From a checkpoint of a small mixture-of-experts model trained on Wikipedia: vocabulary 16384.
Below are experts of layer 6 (counted from 0) of a mixture-of-experts language model. Rows are named router (the router's row for the expert), gate (a neuron's input weights, with its number), up (a neuron's input weights, with its number), down (a neuron's output weights, with its number) and show model dimensions 0-159. Each number is 128 + 24 x the weight over its row's rms, rounded and kept within 0 to 255. Numbers have three digits each.
Before each expert's rows: a language model's description of what the expert responds to; "comes before" lists some tokens at least twice as common just after its tokens as in all text. This comes from a sample of Wikipedia text that the model never trained on. Tokens count by the router's weight.

# expert 7
Description: Nouns closing phrases about sports seasons and careers, like season, career, debut, tournament, often after his or junior.
comes before: ".", " in", ",", " for", " at", " of"
router:161051157113148137149100141108092122169106159089109131125124124120125148110118142136146125140139102134115132134161127129110132073105136151147171099116148137117134081130116149123132114128127146099121116173128153155159109105170119112120122105148107103143113085143081131104115111098120138170118145141150107193109113148155181097143089127121131107103099101093097129123131126116125125140127131105059138100127154169101140112139171122098153140094143143135125125111174083099080148130123120
gate0:139152106111159139096102139090122115156147137159158095166122160134129120179114149141101101151146127146152132061102119094102114134145137127133135118117151133096116078161155126110104103142146098139144078152143135121111152114154125117150117129159153107104087155125108138112109104136101173113131124135149151079069142107096130154101135122144152172106141107134132119160146130151116136204148124122102161105116100161145141133107102127135133109090084122119133099100143167103115180151120129
up0:116150135068123101136151138176138160133117118070116142092121119100147134087121130135150156125125119082124120105106165142135130121084158106138129165140138169124108155122144124124124158127143127097120166108110089165115107135103184156119092134118110182092119097113142130120138134115139132102125116095114124149191131122154101096160087144113088158120138117140180122131129107118139130086104146080151114135107142098119135116165130128133148098145156113126112159123109078161150086085143114
down0:084149122158135186122110112091098117144145126162142133130111166092167102104168091112120119139152161145132087168119144175069111136142125095135113141095143167086093134168135107137108151111183106132150123159115148136154112117145127137145138135120104143151159151143157111139135150117094114109147085129156150113124146135146122131129152094133139099096112123109184115149124101179136131163144136108159111114125138119112164143081123096128120115091128103109146127104127103102093162130146174

# expert 34
Description: Last digit of four-digit years in parentheses, lists and dates, such as 2003, 1941, 1933, and words like century, BC, ago.
comes before: "–", ")", ",", " |", ".", "),"
router:106121191110159130141089130084089144145112136081102137133176135118143100136112136165132145157122074128131138170138146094109084133127119145136115107126107141140119099116117133167151141168126131107122085160146114137176105116131077125111146114135145130160112110148092144127122097105140115138140126121171114154112179163144171112105109123067124098091108113137128148126155125153098138143093127101122144149129127130087162115111133128148121069095136097136125162132186118105105123155110143
gate0:123109108104091049144111130112135118116104139114159132117176155131136179128138117114117135134135161146130123177122147100104156068106130112114161140118161129104136134119097131149140171110105144124152164158113113081097118131137103154158111156167136090134094093109132127151085089119131163131176104164137107138109113155081128144137118099108134131131131138169143166112151152073117099109099110149094148148128112108130153106162113099134088126125116122085123118126138144133140158167122153
up0:121132106122102077128083145118097095115117108122186098103161159144125100141144130109121118103110168136147137135135134132095144106090099121101157156157139158111187130106155173144120136115118152096134125148129107129164100120114116134124122146122100117143133106122161078099086133163185123119130085121103149155143124141151181132090153092105176116115142092126147169091152141118116132126109171095116143100087137095161164162145097114102111125146130159126122127138118112086114136112123127
down0:095098139128164108138185161109157082144126139102102097166157138149152165098181158111123145109120082134124122147149139135124088153120135132126133128083149121102139127114157150093123128105066128150137133122162094115090130117164107088155112122152150190112129123147112126131106153103113154126093113130100129080136156082115135115110129097115171096149107118129128085107151113144070144182136144110113144139137103144165113089148129097133115125153123138124123119160136124104139142111151104

# expert 33
Description: Abstract nouns and suffixes like -ation, -ology, -ity, such as art, research, word, nature, energy, often followed by of.
comes before: " of", ",", " and", ".", " to", " for"
router:135116155143120154208107123139138119141110126077127189108159146138118087088105158133126146156091110103120116156133098134076113120134122137138139140123135160108160110126098165138125121140142130149135107117161112151189085096137120129152124137139154106115097128094117133125098150148094106152100146145135104149145151095114174106113085132114127111119119113114124130100148111158088129113111123127106153110134115095106156082149187129132117124116123124147144134071181087077112137123116111
gate0:115145114123151164168150198109084115157089166117133079119122130110124130140127099126123145103135126082118097093105132155115075100146153111121110167120161106115134126132196106138128104121141113162090091114105147148169125158136137114140107165147130144149116162132128116146106121102137121086113171162166101145108163117127121116113142116130160111115096134115138140158132115161174118144125126100137105151139121127132154133159148130127125105135093073119162140152172140068143118116127088
up0:151106107114102124126111161142131173101092112169170160100106125098121124128147132129079120104131143133114132158155116137126138144135122155149141150119120111151112099116135140117156152133107129120115141072151103152123106150088131135143126129105136123124120116132188120067166130121160087157117124112072112152117107137175091130113091074121155148129158131124126094106165152102097112162133155091130105096176094140134107116114129169110095140157113148120086083126108160131103086131130164
down0:119121138129145177148154154081127112164110138123100134180125115124179163146134106126115123134145127109115134114122122152133137119195163194108137137133183134137125140134097116177161152114142137123148116125081106113132146105138080088144138136165109168166131143124106116164123142163111100155147114130137162133111128140100157137113103122141125103152128117093127167125120121088154157139153097143150096099103132130089142090152150136146163131088079159165109135140176109121158112134125134

# expert 1
Description: Head nouns ending proper names of places and buildings, such as River, Street, Road, Church, County, University, village, station.
comes before: ",", " of", ".", " in", " and", " ("
router:153104154137123104142127162100135116161091163089124152098161137132167094127115176150151161153118096148119113151145092121131109089106127110158135114115117151108150106131103155129147117145136136108135098171117172164135122110107076148152114107171134131132135080154097113128111156176118142108135125094102168156142163104125190112133095143120119123112144102125120173123147109122106130123087143135069162105157173108105152123133157127141151148126095156088148114116173106121116140121109128
gate0:135152116112137116108146147143114137109082124122124149069117103133103122131106101129123130141103122125088133152149129081140126111134089158119146157125139199134122172137116154143128134120102178135133111148118135150187139139119120119101147098167145110126128060128103113158111160114153148099121161080116093178123118129131152121191158130148151156149112141131115119139135071168123103090135086137133085119101123102139194092124125110127127117143123081119132118134143146151152155139127137
up0:106130131154110156135132173123113156161128152152137158125143126120125159109156123139123175138097113113150135116154120138087122135136075146097116145143129169106118103103132082135153112124148112172113133142136138123139119117100172152098158162106070141104128151103118130125136127127130121124161123167108133123127120138128101158155145103137069161106110136103182154079116082173057110128170071113126084141142143120092125099148149130139127099138137099153083124130124154132123146095144109
down0:121097126138167141111188163191102144106152147126148115113138120081118112089136158129165101131123128151117137156109124088097142149103132156148129141103111147145147116157109104136117111153123169132149140157144115139123127132127115157092109125131136136136118103132144139107132122163153109141155096133165114118138126113150147117150090146133142117142179131108074097137127145087124138137139141120112090179134079186080169145128135120175137101129142136190137087110081119138114142138124187